Below are experts of layer 5 (counted from 0) of a mixture-of-experts language model. Rows are named router (the router's row for the expert), gate (a neuron's input weights, with its number), up (a neuron's input weights, with its number), down (a neuron's output weights, with its number) and show model dimensions 0-191. Each number is 128 + 32 x the weight over its row's rms, rounded and kept within 0 to 255. Numbers have three digits each.
Before each expert's rows: a language model's description of what the expert responds to; "comes after" lists some tokens at least twice as common just before its tokens as in all text. This comes from a sample of Wikipedia text that the model never trained on. Tokens count by the router's weight.

# expert 11
Numbers in table cells
comes after: ".", "| ", "0", "1", "2", ":"
router:136082104162112076175127164105202147122131104138163105100080053106095117196130112113113073116084133086130104080149118109115150125121124148158110133093140130142183189143176052103131093171125160112150096129107187121135144100083063106123160070149119087112092150153141187121101090110163075157116163143151132171146143162156119149111135110090136111154146124135110107112137166158111111102151129143144099092080087078136106193137109126172085109223090195167126102213088155116103119088096184129093122160121105112122168152114107093192045141160102144113162091123141156155140108121132119149
gate1:125161144121107042090054073133206097148094098180171104109127142126166143138137055126104130112108107095130132074129084116098078123111098101188100113095093157128114140103182133100143179088151121085185125153134127151141161159163098163131207118145112150123139080140104117160135134135116126134090111148161150167105094146181133123169206206114139073117159084082145156141117182131174148112147140154212114080153095114135151136137071163136146131108092138068147095132145089171154146132115135086107082081107120113085125111144118131173110120122201112170104161175123127173052125122127137116
up1:101110157146060145101170164125112140192135203167131134177132071122183126100150109149130179128118098174109163172127151169097133133079123177139101103135106189132127061140104069181155114141116103166070124124087134200197156154093102129166128094138144130154124146134098085135111095129150152073121179129112178190114140047110166112161102136129095177153072147118170121146086131095132101151046113124130131199102110134151173218136102149100085161128097137145072186144107132109149134123141105136102113106137107133162139085139168141141135129164163103127186151119146082111087133145138164094
down1:156160092105145128113168115119118146174150129086150129115083149136142082137061196074122132155080166093142103070135159107099137187158122100157152162111186055113147095125093128105099146117136160124144105094178042149099175147115130059064163073163127129107169116042140177164115141118133108141156140084133134140066139164076070177119119156106132168149146133134122127135119127116077103086125103113106139110098134108089074108096174138165158109050077092147118098101133149149146096134068125073126149129173151104131116149111107095081109137133116135142061112148136141142149188128047118177

# expert 13
Name-initial syllables
comes after: "| ", "- ", ", ", ": ", "of ", "\""
router:119077132159121101162137208139189153137147117150089093082087080116107138145123068141124080125062146085132084168164157101068123109096151120158093114125127110114155201122138094133105121120127149146162100168129109131049092103115078110113163124104063121138159137113149177082092096123152141132067159128150153173155145125172136142066128100098090102160126126130114100095170147138069095149151132120120123133094087084156135108154115123142101131146134148164131137164087158138119128102085176178140117131136199111193189125103128134162006147153103132124174120123157207135189152119073162160
gate1:082111117100102111118207147150087150139146095089127134156168109110166191099150147156144171146163097137173118145140147123135183136134162201125105132106137138168158088116132134075127122134080075102119076094158201123169111117130099151123074120133129145131078150080132163132114109153141178163118077102114136139151142093167066132174138127147124091158168129117138078105092141054104099078081073106119085176104102122121097172130095164164127100150106148114103189081133198116155129115156168160126103074159200128068141122168185176130143089200131132103115085161132168126136122153044133148
up1:144142146159143180185172082143193158118115142130146149150160120120159125128177154132095153095034124121159153118187117191134120122150174146119152125098130075170091137164148140123064077076164124161170079126155096122061201100162100109175151161203108148082112170115192094084160168152134143173110172124146106160119170121109143125142132155153113163154112122150112105089136109152095137132145134143165128103118123116149111115108138159128099146161175055121058139174141107132144098103093134152150144136217133160090135070136137169151121123230113084129106100126111136101135156162074168151
down1:185051140114103111096151168149077131077168176105106170129165056132098128141080144113109098110161092114083091141056152089148120119138085126115127096112110136096115091144116126131149116144070065127150118113119144139134144056172135128184131126172105153118116108139125138136084119148120097146125178167168134153068118093066083127120118175096149077149130166103104132166163154124160074134116143246083167145142165149114171131089094083088148108089102110174116120140107115088110155110187110139147101126175117054147108076133051148115105156162128130072123133112144205093130164112102132130

# expert 3
Determiners before nouns
comes after: "of ", "'", "in ", "the ", "to ", "for "
router:139028137153138068146101171140141110165160133098168088070062088153053125178137137135105099128100170043151115120172152111068084123128183150155125142161144118096181121092140077107132053138135124118172085103094139170119139136086062137114154122107118143140099161127115180108128108128173088133105157132170144168106140119148139152090126112078114101158124127117064094092146149177123092131105166149114098143081098085161141163086093103159094125139113141141111142143140184109152121098076182133158168116143173080206159111128089106159129176185069142114160123152155172136132132156089129167
gate1:140083152120103098146122169136118164170160111087125098060177133149142142151128146052178166146155120127128129131076154155103064153106061131123098097119098132147163161194158186098129143142142115143149124094094109151124102111118142094146085168074154084095117122048168143136101125152109174122151100091202160143067144176135090074131090127049151119134112105218131100203116182208170112109090155108138145131147161138115095117163148122099116141151086196159119164145134135185137117172166113123144107097179119136152129109135129163107116179135125187120105169130118098112095152104096181141
up1:143183128137108190073108128157089116131049096194112169191112118214114119130088143130111090122080113154102117174170141172202164045080114128177108120144105134028145132052131133135138131134154113115141157142168136104117139100155094158123155128091229146133126154175141123147150122164121158143133131126145142136137102152168103132132117142119114087107176142111193153106081127120128140149169094068130085130096067188141114109171100131209142134079091109088151069135159157129123134097130175171168109156129136110144094129135148119126197112093133109137174157144085157120112152112132128140
down1:107101156122130085114100139130175137113151168147199145143157150118168107149117124140090097082137144109111142106162128098141195145145086167112080108123151119089120135109106150088077087142138131205119141185074142138117151155119137125194120139148152157072113175101097146155103126099131136081094155138125104090198168119130181115109160146117113167165132131090122117091145083148155089112101137102093141158233084090191132103104100169138128118156157107132173068098113103137084107077153137145132114181033098044118189151176129123176106123161180111168104165124115192167124175122158106124

# expert 5
Clause boundaries, connectives
comes after: ".", ", ", ". ", "==", "===", "However"
router:157031114150134099162106142188159106127128079143141102067075030177096078176138096114112073150112120094154095128148150148115173102100133123135094126142099108097106137146160117130137132151114102135164125183090157103097096141087130145116128108103130125119103146156194169109071112122165091118081170121153150177157177107149144112125107154036104074110118112149151105097124156138127106129117169161132143155081062070135116117164134134191118119112111208141139121179070145103097132118077168149136165179103139074151136138085098133212097161177117100136161140118145138165148157111100158186
gate1:147108176164146134109134171107130050151173145125130151072090142151063096132124174062117183131145076136186151124158178074110104153124166190101130098142131142122109128149143177106110115072108163148183091135121192135147092124161098103152142146148178146106163109126104166147116156115096122145127155128119146171136171081120144076163077160107071160150076170129184159142109134123125202140150150150095140119124079048136152105168076174083134096127166104145129153121106128123087112153132074144083095089169150046126121125145154116084134086028135106145090156122084123147159149132094137134
up1:047179080116119120163115069115136143105144112097128119071160155086145191132119090141080042102158127081127061169135138061161116144113087117144132138104126111166151145121147158099161182080135123079101110156172106136180102166152023105113095158132120142104100099123124128145132133099107131149087115175125161138082056157120108154099129160073103116154090107179157125107099105128185138086135100106142117165147203189185108128130057147114141122159114117116107115130122159121115132105107136120115165106080130145101086124055148101061110103153133120120116145127139042122124154087061119147
down1:187112152114130147093174094161155110121113076095160109108112109082131095120165104133109139212091100183122144105142184180167127061170142103088138109184137128096135118137126156140133063144127137132141103113158183088099108066055133126126162096196120081089123158121094127141134129105166154113119146074099086135136133142121108132129148086131154080095066085179156141150138120146152060121177149179172084148118128115104172117140131104178131155080087140160118125100133069145066098086169110162146120148133150098128192153168154198114104102148163120240102114101115153096135084122126140148

# expert 12
Year digits
comes after: "(", "| ", "–", "in ", ", ", "In "
router:125064142158137061144096135109141125156152178135112067068029041121088139145123133151107125119040107134120130144152115128142143127156139140141117149147105123126099160122115146116099129149139121119124107105148169159143166082106112118072146097124093136151131159081137181101114134153134128183080135122172126229164177110171084164093135147132102070128100078092153139095167171161142079162117149127136106113032093062115126114117170156142135108203143191156089093179099128108117126088115157144123136156098159114136182159111153130151091150145077175138171097120125143166178109124083171116
gate1:173160169069166082111108143152112078111173088171105121118085123108099071142151215117090143118108126132092128150033162113138123087102142176118121163128092123149120114060136110093152155111113177156157128142110140139093082149143131117115201149076066127099159094102184095126045142095125095083063122136126064117104107120160166124176124101137120107122141135148173206134182191082143160160153133103107159136145113135133136123108123129176084120178112129139129061146170144149063100138126164116155142166168162140112150181111142133160103114094121123151178101104104175186100136103130106077
up1:178140136114146211132143136174060131120168118142091095125131104122090090146181119157132187137087142096038098154109139172185189112168101122108095083125080155141099145105167127118168132122068135174193104109154184113062133122141133057104164108049113176094124122105159108114109203117149121156098110145112136123043135128135139204151144119097110118140120119185169156144165102107087117126212129149177110085129093066154111120171150196152099156153116131107091143161133094152080117134154171151120124137123129138146133133174144120183136112138101115135112132103146118118111089078119087133
down1:150107126127164067115125135131121059118137098144137162141060129162154154149087145139106146069128136118093082057121119163077180118148118113193164106094164163166118150142102078134131189169166134109146124132185117126123112177105107118149131141221177088193164100145158088120148087104110104119113092104150113163168155100145131167152099175110113117181112143135161108186119139123086147170160081170108136129122108127128138079156204169111099120119162183113076055113098140113119100142132169209106110089133090143165152052163122128107147183163136170150123131124142116123098151108207121166

# expert 15
Infobox field punctuation
comes after: "- ", ": ", "″", "′", ") ", " "
router:108067083131190126177115168167135115134104140148127100094088089128066128130123069164105085124131177086164093148124149090080138117093169143170084139141171127114152107144181121144126093128107162095156108114121202149123136168087123177119164126118116091090129118147102139103151086118138165116117138107170125139125144148095080185071110091081068070116161099128112124122148167141114111142158135192169091162078064060137144142142043120186098057196171111123125151205157136175101143129108177143112128127088144121147125162119146126175091137165103187165199112127115168118118136135105163141
gate1:137109158168132106151071107123075115137164125078144096162125143028169129125126136090172157145134089153093075113125108115140150115188156161106147112150087156138175161146159135122157121167111143136116118118124115132170142108143149161141116088143174130103122123141119130142178109136139134067155169097100108124122124159136097170116122145111176149086159122118104116110130066108129119155153162105110108081095141081060154125060121094159064143161117149176100168108159113125117109098185175092177158175211113194073099096157080129072048079117175163108108138119143125097043129206081101101
up1:092135145137104086107140122128095082129084111171082161105076101065160160146139127128134074071155095120069192129143216113135081176157166106086146097129070157117110138104121157190124103129140150123162046098148076109115126105132140169109092184103093101146129095122140048146147148100130143109081130083141144132112115148119074121140098142082177110081145130174135139141178112098192135080115113172102213133138144144165135124154110108138126131166123055126081085120071143088120135130119125101143122202147082089145110072159150133129037153132102134118101127069121106128124089129096138116
down1:168186074105169126105105114148163153129161112126083094115107142080167089070134133097189081085114125089156097096111167099149101149156163166181122087105149138148104179135141108115158157121129143123094102141111086122071148108202110070162159131070121150138092132153078064147067092131104149111134154140166148112131138122076235143153137052124082147075145130184091110058119109097141119108138153154126137152105151087121191109118157131190145161059133132148136134119146132146147149087064112123098100150119089136099171078093148137115147049147099103119091108123117137138162138110159085171

# expert 1
Table row starts
comes after: "\n", "|", "| ", "\n\n", ")", " "
router:107051124167156100219121159131117135140154160157132083080129090117092085156125102130097089174096130087147129148185154138127124098112146174160141192137143119076125143131155113138104122114113135108145091126095184129125136114108105125094185148134083128101084169114121191102070106138177141107068133155142124159179163151202092135122113116116126126132108182164113117094131150185124106140142128126098102146032099117120090159083130115151099127161152179140106155202113129098088080137111154153089177167097182056146159090086089100149075151151100120096152092148111155133191151131083178188
gate1:134054194169104108147134114085126114160064136161137128148155151114116138092142151117127145159149173086224106116124157153176044116128124078156086080077158096119087121101113134131176136143081133127091122113136087084113174182091119119114217150140142099124120160108156133157128069180136064174130106157104123136128209078133099134095162163155131056127184083048133198136125082107110087163136135124143122164115137090132156130112159139071123156072126159115165138100107195102103105137127088148154164154169112100123088127142105091085149140137109135160140125112108126120145185160140120144
up1:117121117153072132117134106132115111164047162141086134119115141126121077130169141167111018110189163073157103143105135121132129111145111086114075069162124126119114103200103122115110177101102068186053167130173130133107142187148060094075150108137105101102188119108152185098114121101176069122135163116166131163191172084159105137086146192107162118144101113114109157168119101113131084103174121135130130150150122116149137147123124096185141197144126100111125103120131149138156077155163122084099169125116145102133063139154078152098141141166168172145129176143078116107116077148117088137
down1:107151185157056131128167135096137095127081145146068131158170025137136094175131129128129119151123172104090054129109107092140115117097113136123119131140138164124050114092168093107092166175107109089125141133117150122177157147103125129045150138055106195113138116159179114121146193085163075113123138128123148103141116079145152117086181134109139136074129124088163183160129145122150127131124098134129078155142123090139085156111061116163133101093124080175168142164153185151134107153121160099138112142083049163084098107111084126155050126131189162113122161148146098132114131161169081144